From a checkpoint of a small mixture-of-experts model trained on Wikipedia: 11 layers.
Below are experts of layer 8 (counted from 0) of a mixture-of-experts language model. Rows are named router (the router's row for the expert), down (a neuron's output weights, with its number) and show model dimensions 0-127. Each number is 500 + 40 x the weight over its row's rms, rounded and kept within 0 to 999. Numbers have three digits each.
After each expert's rows: "raises" lists some tokens whose logits its average output raises strongly, later layers aside. This comes from a sample of Wikipedia text that the model never trained on.

# expert 2
router:449439469514463481441498521515455505474451494586547533526496472597464480437498476460502491535481444462564560444448515529478478563500485420494548526483559521503470440518454489468581511438528549545463542537571472509521498564447528574562496526576464485413470490519498505537459478465501480412538521513519503454539486444563494485429539579489514474481513594537413536530480454544541487474505
down0:467468494417465511523577490445567449442528460589507501492364509510457480508554520502531412521517467534562428535484448463398483438474428522470523410481487529571501485491576556431512474495511550522459454456462481488469568526596444535510574506518473538425476502547606494512519550562529453495490521511548503500462461517515474513495491456520478481502530483459480451536502441519473537501519
down1:493530397473517472501492473453497408489470494509448448490524488524455449481472486512451538450479581525563532577457443455533474455435531500504536456588467520503544471512521541482462563498541529492527522461454458568516499481525525441488474472533452453486539481522436457478563471547488470462494442569500448501569493479435521531542497508511435485594542445457549547507427494507526527481530
down2:503445496538547476472487478486453506497516427535435454570503463470561474543530559492531539529477536429476523486468493517497546504513467519539466499561508591524457510445489499480491484527533557491573577412455542422527526510509574436463494468568447525475512553545432489520476461536485509526450515496534495510494489492509486543485473503469530561533510525502469469567541551450477502490527
down3:453513545489531481506460496565467485526456450565484460531539525428483574544473490469532455512537526452432531480526537502504460495495564483472431456500431458506519517580541440503503546489523502482525449577481462460467529580512481500440535545534485483553483413500475411434524540539504500485489488491513514514480471432408505488504545484532562551464503444539531439525496452530419508511482
down4:545486460520558526469455521419483548500493511448493535487525492446440542522499532620482486507527553506444516460482463461491558430557568446515496548532572534504503540497519498561508496487492511503493506541525493503487520492461445470473422493428469505596477389477457500576519590441517583563535525524457539506461558485452493460458512523531557523516443559557525485471516546546497523559455
down5:550521520474498496550513528529551557557524515493537492541501514554486589565569436427518476460505482487533537469483455422532481464506471535424434539516431495481503588430554463509506463497551591533620480584577503560489522541504517501518418464482547532455558447521533502516498519488518513534494500553461493483458462513435506517440479535533483444531448516499482503471450461477530523500475
down6:468499496490524474522583519545506484507570495440490492545531566479447513519461449462522546501578534558507518490556448462546502544463454510513548414466494492453566496474452514473586465433530550502519486546580548530462464499489522508502538525448463488497518482476479472601442487506449455425411540491481443435444514448488534565464519533490548515489504481442505471501506532464493490440517
down7:496439570572474534566504481540478481541486508477546498560509474548471478505455475463523536446460469480453539482479522516561459461512566568487492460492525491518456505485468473489477486473474479486471499488529501471472480544515545482545534526537537474549526489461460489566561540450482482518507485476524503536470551429493446488516519533496473481439455497522500503500438554552423498509500
down8:495452471530458463490468489547498443462522503438479506519429498498489520535538537466520515517527515462538521521469497463505455539484432561571581426520527474443561476476555573448522485537569484586532480536504545479499499500437447470504534493487482506491521517510523515486475428506504494510540488504444510513522490529467480517513491552514506514429517472506531456462469554501430469443495
down9:490489429510442521576599540551556417524592475480471466513468480566488512454565543542546470465503456526480518472501503396545504517540540453416558483518475473523505540575445489493411504527423473474544454472531506489451468453488462475509439469471522490460529504555551507530542496504536477456496505527512489520434512479541514515550466536519515465495536474518557477525488509456493581510468
down10:487521463473483489459454446473537481580494497463456475513524513472556483447495451487521468539512526517495478477553461509469556509546499468551531514459467562480599549514559476431559494518549508555570563539453530519541479473498456556578578461398431496487476493487486499532477439469469498439553482466482473476478533506500507520586523571492492485483546537509483479460490409555471483464546
down11:417475512507487493440458538529455505536532506447491485437515494507472548458485533509475421545439558482477417401482499515500499484566485452529536486555539526465488454540437439491440467415437475489529492390541481462512534516439485507546546524518510472517554448477527459485459498464452573483541427461494502456554471490555477531473485487506495464440480458616471491497487504461483471481488
down12:495581515476496540451472537530470485499508459479516554550508538469560580562497536491518474548429371500476529489475524501529545461477404509531511479500467509537532516545536495520503488558493554478439536482422409479535479470559508513449494499483490479504490548495515532505541543585493544484579526467485472502515587449544498383537597492537415520487476427410530590446501509474487475521550
down13:525446532483485559533416539468507448427573509448519596492491506451483387532558525526491532529513512487482458504526522444473445546520533458517464520520513494478542458509546490535527503525494476479488522517478447541563489500532566486564515521453446495414497446418559505541487503533496506496439508470517495527460490500491484470458472555473471471537568559542509455431516453477437479594477
down14:549527453455457477492586451439480517495533488552557482487553477523528558551450536585470473524498477507483534447522574537571439501525514435505520469510514444461516481499475488459529504493572487499490435491501482475458425509486526551551534472538550466448513506508507609545509437502471463553453457483483516447481474526518529564502544489487562421497479527472412451492494516494500490481532
down15:480534436528525473586451513508528576529520536444569521505443562514450500422546505558531520482485576462451540515563490518529496524513518538498513480486512526389512494458533456500455479464524550442486526487432530466467599525452545535527469509448479563506598505475491447507518601519518493493534492518448477507454485491520492518447543440491493519461490518440442504477573408478472561505471
raises: " ", ",", " and", "-", "\n", "s"

# expert 11
router:472454508474494526465502480529481493506538493471477505473508508579503426503457486453520546520462505537484507449487520546481520545459483439521541483482491495543477492512521499468522500452538490507533484503563507463564582540450517547534425532519394463457476466509466426453480472446524507494586563544517575430487509496513518446381488502512516491494485573572500464494520529467480446473518
down0:468394498543467495421495499480512513442521482510551513465535488489518447443497492491493475492479525497504565426539469538532504558539498487506457522451493480490527472497402493522461483471479551530559507401456449489505475483541438572540496504496489519470513553536491408457488528470429464535435466485507453438504549524554407471550480396545513509476538415471450467487522480523544549579556
down1:414483519470537547511468472494543510483482436481498455481456534469482515527554511458549423457520479496463531476532540542484535530511503560478512494479513423602545494528485499525594457471450438468502534555511507425563480502564549605490550481510444494501533497450519447487487520534475497536510510488554494455535519542473487519524479421510515506468575515483516504535594460495435509528498
down2:506438503571477489480516430446529448506438545442569497458542519461508556421537486519421464495517543512498538499473492549447458576470439410555494569411532484419483470446491498448519572469452493553479472490498497488553521502474499523555480466516462467502519471477452513495507494535481478507511454500492480533493470441468563513472512489567504483561520578528528549508469507591494458492569
down3:537514496447482555520521441504432553514495509530465451440454523459394448497514513535493554525489488440427486526459447500444505468435498472504490505420469476428526452584484481394510495502526544472496456404476477513517526477544438554563603485554521497458463551542484553546479475558509445486499502525445533455469462507511529517479557536389480443505494507501544564491532488494423502488481
down4:507497548488528501537444540467520577509466499572532509518522517524462430452464454467478481506533512426506514426531455501581493486513471513525497555440555454555515563464496510500547614554479436536560530472525488573496545496553510481535457457462472535522498502513486554506462524487488448522512473463526477437422470579509518473482568462454523505497462440466428469508546489499461548452561
down5:480530483476587496470571507478567520527485458472568512462598517486470453511417519505529531475508541563472532545496411528473528480522481581418519447487432466496443517517505532532498567490536511475524493503386500514512468493495505496526484427455470476478499439511466461433465463504413474530520506563409488491494527486542465552541483412513507507560511510459506552493495510535469549516503
down6:486520520485513477559491615462434505457534505452507543562494459505471453433541481492411538539538492535450488487496488533519498529536504548534493496535551538558522565524525505575433500466468503416515532457480551552416471462448525504473525492493454511550488573565518513501524512578443497474446480552496496494447537568496492491521536498543524451487511535558515488485533511501538524487483
down7:555524479520484488427550422516497534503413534493580417510485428559438477455598425496441540544553472489473518490526430489589486461528466479488556569416474472484537503501509556517488510486489484480522585418488472509532524569452454452579455533481434530562434509522560480468496485467528463468508461520539501501559472544450530503483523518448527505549551489452524584579482432472580449508527
down8:510469485539514560539438458483580494525527485556577500543510498475512550510537518435464444546429498479480468481500524467527486550510519463477499547517470522541470523599440464498465461428469497641541476473564504605494503487572501493486467539528399511464549443492492492444487577465481467600555526538528457503503445574581566505437513528538488536485523532556487509429501583454495494488441
down9:492453513549572463433555571483447496530610483524509495499457513551486547527526536480478538546482478498517460437507499507417495423489483560542501493592453532491493428511508490525477511453469427471511534547473504499428478517452400474497558505576530529536447539436550546523550455496590563549527476520508432462530467496568537482562491486503554526479492549489412488503604511550521524472543
down10:514565427493541480471535510476501496547526470511506524517515473570534535493451476528475545525518528465513456514448450495468555464432512531435538521505515490547479619569519463477510452426451455500551465457486493449532453525447557517560519490463529538531571540534557509380462479496506463481488503484434586420460461545505494534449545537529482476451503496468434510508490597503458487376485
down11:415576432435424515498565443453533486588467484465446540470515557471508524484541534542519515484477525537463476465472510491555471532556527510472475513498475580503507557513519543503429492514397463461531499490518511532506504443471525433531464556538501539539532494497528479481501449495553508421521480475507496468535472556470418514529482526508536495436529469535521546455547515536551591484485
down12:467485518572540552489493487538552478431472507543550571525455493552514472520472541585431532512536474505437532512461446508525478527567427476551462479469533529492513420509526422544499473492472396506455550528538489544520430513460512478520553496492534472489490494500453422483493446449595472488481474521489477458483475475474512582518461481477531588480533442492503512493455464472575550521479
down13:438512520409522538559512514562516547457590514530487498513548525536492555462522537498572547429519497479503468526517488500470492537480467534536468494564457447546503493539544489528471504508487488591489390518549486541432457561423550532438450447478478539603462511480554517475548493492470479464515524540517480406514488504486519414472490473515492546560485465461470465482442457461547521466575
down14:508485515532503460511485578476528507515442501525516522485484526444515472521496481541496530526486542495573491564475504501501521442495457468462379424506489554532494491504461521538492523548478437427446494516447577431463473448553508497458556424545469545523530518478536514464499523441517508552470537590478463565455557507580521469521560553515564539528445463522524454457496512524440548512577
down15:529509470553481495503482533567481478488491522447549512488427584491540507501504513558492491535506504427496540501461547510567479433513535510574546457481493499483516539492532461427557377551498476496490567533451464532497481476541479493557462527445494520526457551496470571527557471483472474474526547506451542438570541508517534522527564527549548512452502438517533517507514507540545466531482
raises: " and", " ", ",", " in", ".", "-"

# expert 13
router:497523448515532536465507467507459496491453551515514492530508556441476436536493492446504503489502501485438484420619585540482443527467468532451527485516461504508581453445451425541436461438459535507502526505496568457511594528499507479502471448579505428434565559493500476513556467512504564483558580485412480536473465560463480500453608476489539537543427503491551519556489482466474460522555
down0:527500517470553563465606520428413516486496514478497541458450553525494517484446423540451516487550469491547463434534564516456494507493586492547501434474524445460521529568519515503488504479465504612483456543500516524457480533471469495549545534459528495489578474454491398472467518569413528459515545473460517472553562542516483502542492523465526438529548512501539430459516501515463586390481
down1:445457539502489449461472530467419454454522491449506504534514568503502475530515515539486486450531513504476455538455477511490534493480491517486507445479500522569503522495526501567513574658546525489509482506424449495445560500504434499492509503436541510593502511486512479525493524461469509400533554473528439544532595518559494450480524453516463479529512498553570484503519515491477511492473
down2:524535505497533450472495524579532593579561412500475538516457468562528506512444492463491608500478542606520561484511409493505548554518502462499489588544475556531485468564465495488502465559539585502508515536493490546466562541487478508525535508505478542522604498508523498471455438500513485554564511552429469454496496496424491567576515491483474489502545509482558480524465500513460508472444
down3:511470490446515563506450535545460418411511437493485554488482440488472538535489517457497445520479548498480513493472545487583479528548490482486426521523473451449447489479496516469464469376483494542551503537544523512473578495521439505512499505476453498518546503472478458484521516522566439490519493497604431430525482544503552517491479476556539528527510515439507555540442534514414459488477
down4:430523497525415538485486483489467478479485466581524512619554499459407602535559493567550518480528525514517459527467526488471543499472537503509473484537499586506506482534450445456455515497498551470473444518508607408513511556516533489633478544536474486522476554507542495547466446509523535529576445517496457519511455478472483400455538518470508524483453503538499498422510528467533553551476
down5:517499503510504441501533569457489537524510477467445511512456476513561544499523521422474585504476483499501486455556512437477514511447503434574434540514538491534549483541536492467465489438489538465495458567522469523529447569512450464563491511439517522488461498506492414525451496457480561452493502548474459530467519540519431421535498491470524553529560459443541551452523454592437523532503
down6:507558450502450548444509612509450576473509505505475520540497551507457510491507526461435514483506555513477459471544514443450503412444454522443473453533489482476567452503451494525566498412467479444475495491512520490452497570495466512539494468464479485446540554455490520483581450570492601493525507470516501491459417508528479587477490478453512464468502447530419512522424454521491513508456
down7:519500483471485465493433473428566564476533453487459563548414513458466500537487536536592480511512536492474525576376476493511502489505510496528520456466493496547394582502458483502486477505502508445515460541498441489457529509538529502526484496442537494565495513538473507502542548481456467554484392463534484499504526499499465489558452473489471399483445451419519458480517470501551497477559
down8:498544518542491506517499525490580467566462455503525572480441474522485532483519520456576511421551563502462453497527468463494591503566455513480506548540416523477498498537530474494459496476452456556558503509532469484530525390563513487565516480536411599438540521465578502527457579456524459530406509443545470507543537457467489502534527560493472539535487455558466527547487570488487509547477
down9:502572526457477414545467481461522444544491569416478469489493552527538515468501438488456491480544489503511453569558476504548469447422471572514523474541520457507561495511555521475525500465485528433465476475518505421490434433474544491487475529501539558496502516487510500514518470491485506486508462530529468452505442456476497529481502471494473533508475552471463516529457456539491574436523
down10:453492492525496549509516512510548455546521518495441417471537500508536508489514463598453484543508548477516527594494497443497483526516559469522580498511514487423529479537455515480465432507494465548518439528423542504541475534481469483463472509526451544495565521459514539458511484480497476566447487536404535563519503480499479469493541520486491480509458492571533497551489538531532548479525
down11:532520441482471516491514485502535422480493490521528524489534474534485568503542482530588495453469536467547497521555490519619461499507533518560558502495469472435523465582531439500492430501525562562506527561415514559457488517495509511458501508492451546564438515461441501506508437466494485503514418461433436459476524473554471535526500498526460499504474585532514535443466414530469523447496
down12:490512518485460506536467528463536435476549425503465504513561493485526438474467505525524542587479518468513426499519519477485430463567509535509459481496557500545487472526512495533467495479527481491492487511556492523461500507488544477443535570467409483509465514507492573532486524552412461506490465409431455485521519474451539550567551450533483539466550501455435493489429443549485467554518
down13:548529511473522514446496570527494567517534449517468554543480466429502445471502565478478497526502452533456526456524492526495527407543447492413477479535503456488529580517444514507469500513531461461497531525511517490483448504507538531441536501469527486473446501502595459517482504510517544494469501506505530511512467504480521561508503513463533528456503487491582489527417504498436432537495
down14:512485559500489471455458481488496478550427482575556488519442497539470438518512509538552495525543509388597533540521478450476487522465432405500505480494472525586492530436518467538532496515538515559478447510452538499535562507472508484515550432551553534561529509423522514505465534506463439529510485504536555401542531484505477586421522534538492462455557521518527491572422460497491483399418
down15:477485460524479447450584507539463514520426499527531580511460471487432569487489482551427447494517503439477455475590540503447449554512471524514499488538472524457453534568472475458487469541496481498476539464463574464544487515480429463491510511392475426468503480437524482464459491505489551541518503513495496551512627504482506508537439494494425547454491476405527520482484507482475499480525
raises: " and", " in", ",", " ", ".", " the"

# expert 3
router:487515528550454504503583473527465534483440509537537479547517520542435451509452521498509549487504438459486514514487542527501500535522496523432535458521553494563521445505466465428491575468530489460485542468496518519423506471451510444533494542482443420497532530465474557471486453480482514522537506487490541532511525464550522512509513393447543542481535451564526474489489432467539473531544
down0:538500592516483442470471500491525521495458480529488571482486472527480477561513493490485493460548493539427469616475561493534536485561535486523573480488541490445583499485489553481519435466547554475511575559514444540462519424489460511447469528501544537579486449513481428518511549494489506444487541501527457435485531437437548475396500478484537538526486494505519510484511461554415529494549
down1:546511506550496488506469525537576549423481508455537475505476515420424458500434496486498425478436483510600608538530463482509511553477588476446389522556540469530448480475553573504532517528469450554497530499538546565503446479528477562520538498491456473483469577479563538557492390495591513448525434511454420501562501505492554432481521454511503470506465496524584524555514504518506530466503
down2:551509514576531406432492509517475419565484529570448471538522572519426436555496542511522551509493543576507505485519478555505468515487490478437518449528506468552540538492441461544460486539452498497451547488553548538460461604535503506519508466493516524489502396494513537546530438470516492464464475516523485593484517520518482509462494451437527527477498500559461531509613458485498449478451
down3:435465480518453544476468495575493488470470481504551537486513527401471455511509509485558491495459512472525456531456497504515468453428532489523528493493580514521475469567405557426484441449505522532472504501468447455565445477458441508478455449536479468502541535467458541527457527475504513543543541594496459539514517454493471488507491543519480493489565448445466512496463511514525491513482
down4:484509536535465496546514518457499576515490489493494534493509512476517525508444499563391446559480528469495507562492522559490469522456529450518510486451461477501527469501498512532479514456539432427526492455496471568443495558563463475467508511481512492528546497528512479440578501507532491481438434452492461563528510499477551504469525432538539452553544555507554467512412507487534391490505
down5:466505559483471505491432497500406538515553442456539564494520523392572520576507500487478540419549482475531505459441517486478511500546586565450451496549491524421534546473454526487569452468453460485464570510501391467479524526466493467552502421539376535537524571498529520535522474486518454490502506529432490557533477542495526554487481538481454522580570522485491474484469583523494478558597
down6:451436492496544486531602479528486516482509521531552445530481479523497561496575509475538503455412576487484543487509467471502500445474500499511574471498484466562513496528563460567436569475458531536488528563533624583499540517473488484458512451469504550551551573499484528547527417502486516521536438433476476465545490466472474496524459419461473476495461493500528496542558528509550466434536
down7:448473428503532494493508476476471576556524412498450446455553512521481517479527572445469612515537581443478484444447492543546514468491529506509487509466511499462512529510474483491505431520421515526458520543522454476472552534491512438512470449513508491544486492486423559496486498482480517463535528476461459530521504517512443474495478412483467541563457494466556474542517543501490505454498
down8:433454521562474467471533484484497471483401506418499489461545450386511487469453468537531469517531605525491548481532533445475478442448524506482521524464479466558478498501566510498396418490552479500456453412504529550462516506506501572478424497510507504499564515496511485498562504552552530534492490346601440552442509490445516498463465490506488545550472488432498530527508554541521495528491
down9:518579403586513529524471466509510531540518511432541361497418547479443510528446517483442448512471511500491486447544494468452475430519479444513500492519427507473550469559483533439486512485532499499441505475520482481513447477483460457560478472494496502522470476497517518465485467461494493486573483496489622415488508494519535439486469536531529507536494498465487501444493489403517509553514
down10:485532486470465501515515490376514567507485570469515516567472490491477480471530444553525462550452493495488537471477447465515548423426458536519482563527510559506535547521538447446516555578512525498515551517607598444443477494525540504489507576472592499493503518492517492505513477556521404568490552515476509573474537525468563466537487453411502491495503456561462517516511477467450520539514
down11:533467431415489474524466557491507442420608511425505552491480497478485498480505565513548468499457491453519501487479516497463470461409478480503525374496550491475460540527487557492436489496429479569502542491590517407515537494511543497443463492445516478521496606496546498497526526548445491412454481556513507539451442469499492562540545473430490567438453519507574448506479537508465531441551
down12:480548486532477457443507515489500529522583552544482510482489465532526567543483500501504447524515466506576512544459492572618473477474500486435561543513492401478475600555485506511496563470499483513522434455514559518509476575521576531492528459490542451538476501553490510433425514531505493502552494484494477482455466440522491482491492501475510535524441588486503530499559523559496536565419
down13:542481493472487555527496527437553492507489527482464507501458483493500461505453539477514537509537525482481448589520479433467517449566523492518483538494536551498446432561538465471503488489477395580562525612495481515466553471491490457528537581467554527507536409540536484510554459455598615550455482498494446545477588475469448444532546497521479487539504514496554470452542520474456496484475
down14:590535476488534492508540525491552490469516517507520475522494567512507472559441499523485498409468497456471483512521517476464514473450496479466487470513503433538528579506482501511557492523488463578431457496545510502508533503461440514516458471555428457565481517590482499492466478496430471498457522464547572519485480479568457480513491528569460512520494500535491491485414486507487508503497
down15:417502486484451505487482505465510510565536488556467523495406524508462499502505497476560521557530459513437529412497465521450591519528572435542503516547451506530494532519486532483535483444464494501533546444507476488572473506459482517568468487496464504500459477516545435466498520558470484493472453497492527534564498486511564476500508453467463505497529470482493503504519463469433512478491
raises: "\n", "-", " "

# expert 4
router:498452471519470520500502505510462505473484393431470456500487517468513504496465496492429486509480460531528505472500516470487471535483430471476452486526505500544541565484429380475497479503514524485551529521452535511547471422506530464562492488553499581365502565476424484499577582544539473514485518467505535481485466441531507486475500558487518481503483534480544511478456451482453536547559
down0:540502451517522531496500512486499508491538506483537496497494433449460551489551480446471495417479402468504482483540472567465475582482488520516466434456520514508421536464481463537528530468507529504457463451479511498504475584553494433514477523406510484481515474504490474475544474505528526501486490487574458578487553485488433578531526421515503486386461497519501537454507425473471454501476
down1:463528499494456572495468526543553498517513480546515491503511508508537588490526470555532519543472495483495476524534421502452578446427452554552478486583457530501447458494481466457484496468490533494536476510523524462526494495464506457496481512456484487495525469519515524513525498521484512498449428428509510491545519440455503493482551511565423478614440482469590483440578496573461548475498
down2:564501424537490573460490497538532490510528579561486466566541495487465517483436531495464498544444584516562522450483495502483525476519442513495517431556448482556499503547530411530472541480611487485500494447432469447520490604454559449419513438510523504490511521528495464531424472512542464482435492564465472498500508414520529476478502538543452513517493547435468528542496556510467595477545
down3:471538506564525581440516443441486493483504478536438501545533480466489471506447465523518504490515475551492449572451566435528512527521545432435526517455482490473540486512499468455518465511417515454467568570554485475471498474567519550469531471557404525479495520518543434548441555409524439616530457579481517508477420446510470409483450476486551470445436518519446517524469474475593524490438
down4:472481492500487454524517513495507423511448484524507485465453492507534541456526460480534487477567503599551531448508508505582548476486502536519516535497465512453526425498533419527457532503425455527491443491463513431443533525526533513472494521523498473413453479519438470523487496435465540544536543438531493530486524586530512594461484490493533471524522501555433482473486541457486526534541
down5:494527504503462472433486474508459459452513467566578537429519514532481511507495548531518545517571525477429454525473522489493504524519447454602472488516456541500413539478475510537458494513534539529522472535548557473477466530444472541517523447547419474414494521448509501491458554483529538528539465524486493499551532585465501473486534544477512469441557529516472560544451474508512481490455
down6:438558548535485449483507478432597492537452463503531500519524594552571500468466484512494465436514455535492554533480433540530542534502551559542494479572527466507442503429458485449513518471464466554499497534500569504555511446511541506405514513462450509484493543504525517525521474477487488494504511509480471505499518476514498514472518454558496574544400459505482468463551458503512563544554
down7:504535497600529411485467511549407458494512555506502448461473427515506567557465473517509460496511462485516477434530472422541541473412499488497459521516499569500530508464498500470441524525526490522477485522511504509479483481503544503466516532457440496545539488589520517452454534581442528626440584503501529497442505500466583491459454518558454466491517522549515554573491511490455491551519
down8:494554533470494492527495527535490516560456509511508451491597424471506400509532454481545487479568523504515467552453546454492513538470495473486498497574553485520503434498495463565448498510514476484536480504457584447519528458513476511460422485509523527543576478511543532452589495507513585460555463506481550508492477470503529471512489459474495482516489516494502540489490406429515435496517
down9:531494494467446508494533421538520541528421545464528501556532464439514472588559468480491461477561527507500512525536505481535478513504582482519452490476407479452478549465415532437512476574574485588442460485510493424481491432502559450479489509535544534549493479511524447491469513487541515529459453513488509519516435412529541475552419514493588528518449534540529482508571477460549549637433
down10:452524431492525483468502514469552465532540417543444467459505464419498553507507470507436485530528473540460586477515540453424426508515516437504502440466486498560463456489495461484500494539438444459545454524533498444497489444590464515425526510525478515491593490452460479478492390488518484481458473475543462527502468468522486498443530480478530499453468488535514515571476485490494523534477
down11:465480466451543424529469463428451409410493497517446512437506525461508496542504444413544470477507489526472567489471572440485519514453562563488554531489516484470600539489454533524488510493471493419569475433500490467526499481497495504490520482488555463517495500500499476486521541553514511497476442481444421515459389541463484490540551488544495542532570459506509466561482451498522477483526
down12:561543440613401443549455521516493567528527467442456518570543510531488513556483508612511550511498525522512492539521492622453519500517545495422474508502583524492453505496476500511510444468503493580435564469563516455506555495545498496566506573538480466494489511539524495473588441470483390455511495449440476530490598486497602507528467445507530500471496545501495522470480513464508468495454
down13:472528491429519504493570543531501495464496459552468471478505531456508485470434513557434548543490479518479492520527565432535563488494442503509510550432566503579532454518475448519471515517507488508449454536489444500488516500520547413524506483499507476446528488574500501441488483523476477454463438533525471496538447502447476560473496510532512556460524500545556497506501517477490534493470
down14:498503532529567553512550482507377540464465476469482510471460464469495555433520517469444447487549503495517502504529470472510536519429454433598506534554546531499526572427466552507474531526485507495591466472526521514468512556532515437537484544482475536476444533484461525480466510590462534504556488455469499567581503492454528457580503412511543529462483577507518515453481492381393523515492
down15:527401544485513483520499481506491525534525455462446441445538486517542459490461497586513482582557419526473423483507435491499484557460437551533513571433573487521449515536463587560596519451511491456472509532519529552486537552554534473510534527557486447441568473530533501495530512569496446515481427563551421471497433554528494539456487485528503527449550474491501506440472492473481527538516
raises: ",", " and", " "

# expert 1
router:459538426511495535452537504509516503540488441478599528593436440539427494476546507493538540461430539535484563448512585546431479516525492493449554505528470462513487408517533569453536488519536528589537519539493476505533448522532517417535454436497523505508505517492498555524459562493508518418497474513475489487483476431520533473442567489489459559389447506427489443541507470506553507468478
down0:571455479530504518531465443484532542514468515421574598468466476468480487493495527519497512499461541473499499459489503506464492437504494476481461476488482478464559487450430505473451507504469465524471525554435456514414464497431459467514504575495535499611503519514459456508507549464504541502512579573389477523499471512479478534535477498499426488544572512500484510565385536474469507489454
down1:518487489503506476515450527478510449502489537487516462486455482486547507548548510595510551490489490495474507552472556486475447562543429557491599511521490528500421496472450543490420450508540521470511500560479493523536506488487514507508519458538448443482451450546513490567454577494467525493499449460528502486533468505472488452519472530526501502457482460593500467501476448467515434518473
down2:475506549496482479457548456453490474499497517517440483535481435501505453514476499477457412505481480512522483493417501545507555537465517567506550499594501511498532504529520562424492532447489523469467543470427466522511491479464509472543531490472511524525544456500515516555497516528604570494471484525466518538529517499506568536484447438560504503521447578510507484418486486522427453478490
down3:463500468513414527525448476536446482475544482614487462541522566574448480508534591505441491597450526485529514518512548530485498468474488537506545515540504554499551499474495497544469521499486483501461516497566520564546511471592478537555500525555466471578475435438460454528474533500535506523474520520526494556485446486557575516540447507462518591516465497491462510511490466529500478530444
down4:543455505497539546483502520507435420503464431508492556583561564475571497579529551440453528470475503431506423534491437523441536542452498496531527457514633532520591534503534447428530485492535517408503498552540529549454457465522468502505512500476480470462513565528524483476479508480542539479481449495479524534486486506486461509490494507540514473496506495490500528512570517531488479418469
down5:495459480571541482474486496492452516513485488525459462466483446492504497460483488544599482528527496456511534518435489556472492521558485566445544536441600503466517482497508509518471522526474594459521477517455575431552529485492501509503465468510469515570507529477501537453542513495525504426555507480480476479502538506426487518451557465503522546434472478505445495476469533468449529445439
down6:447466506501487542529534475567542464524542484427547499468483465499490503513447483518548533511498469496448434567498497508496504485478450515518532479502558482474467550500479531487462567529527484453554486469507461525494437554523439496557567479483526485531476472488535497501516502596505489448434453507445539463529486508493528449500443504517446485506466399520475517507516501575441616448555
down7:386462501501545480555523443494567474479476521497522528535527463479567438524555494488462445467521473470437458548526542468517529542378564463535475442535543490389491451545478435462433455438455515504471507471447522537526438469534467501485498521508514504569443513529490520543480476547545478486513480490509465518502531513494479458467507531485477494527562486476481568528433501554496472487501
down8:463554502624522528483481521544470468485579573431417512555536481503460437523548509483535566566512520460461445443537481425496571472547557436510536562477507557506537476486472548572482540564491429503550506459502485468556492473467506453458491515436470481548549430460484509462468481532508528483494548430418503549481456459476476488450592521551490508527465517525504541509530452582533478513504
down9:506525466460547584489560540504518550458485440466505505506400529471560469550480468454531547510551539488512517490513525467495538436494506536510513456420528503496352520466572524456454496530480480493508489555475507473517482499529508490544528527510464509507562485503508570483487468522512508519518534496526488420502508439414503541609544529500528551563510515517574483495454530522464458549517
down10:496493485513443541576468531495524497501450526529468521492402514488477489445490554538524519472501550489446508569422424495428573478401567501556505499479455500544545498558446559550475543457463563517514568476390460516532563525443545457461486561465401422496461561455525560541527559498494535499502501517481545463467493445523484511534414523532533474439505487522479543456386555468542441490485
down11:519492528529476490489448461463516429473492513557487562531475472517465551528571511572428509407446573508485483528553522451576557511582498508499550536520504561555447443555541475452530494519564507446552467466493496484562452515483533478482562500492509531438486495504506519459522518467519526516503494577523475536479507510543424467489549572466573530471467488410522499536526495559540527446495
down12:534475510550492521489468500482551508471522498534548482504505490491536463534579567494498494474451438538436496449472526506435445517500469499511490540529494495509423522596469521522479468527539429524498481492449495497505440558537486582508476450456463513545535494461452499517437526464548445487442489493527503566515424519521552508452534491455568436531549501552495450460541496554523507476499
down13:487490475567456497554524493494497438462475487536536485455505461499494549497468519472472465474512523394544507459484461521555482465476539510438472504430456453542470424492500511458517503403541517462486454504435507516578517492545481474552467473542483504504505503458585431464460449508474491503471504528511531427500457482446474561465481505453496524436438482527449474469499440538449482480476
down14:572485432541476455456503540510499459542474476482473476469583514511503440548519459476505544503464489484530548505522519519506503492513487505512483625511542531554485475512485545441514527465452434544530465581439465499484479527460556501559592519537422509555495480486613438517505517523505483550454535489572478516525526494502564505506399528484495494500484516463479533502525499494514439516501
down15:519476562528513441488471533488462510559424518484439507501537475511563509570379427531482550515494575459576515521425519525503458484535421511484527498534490443412503576423443527467500551504528481540474544491504511493544452477436488584534554529492463478589496550496530454454486471544456464509478497507470465419509444560524497441531474517564544474488523488532581585477416531473503457519448
raises: " the", " a", " ", " an"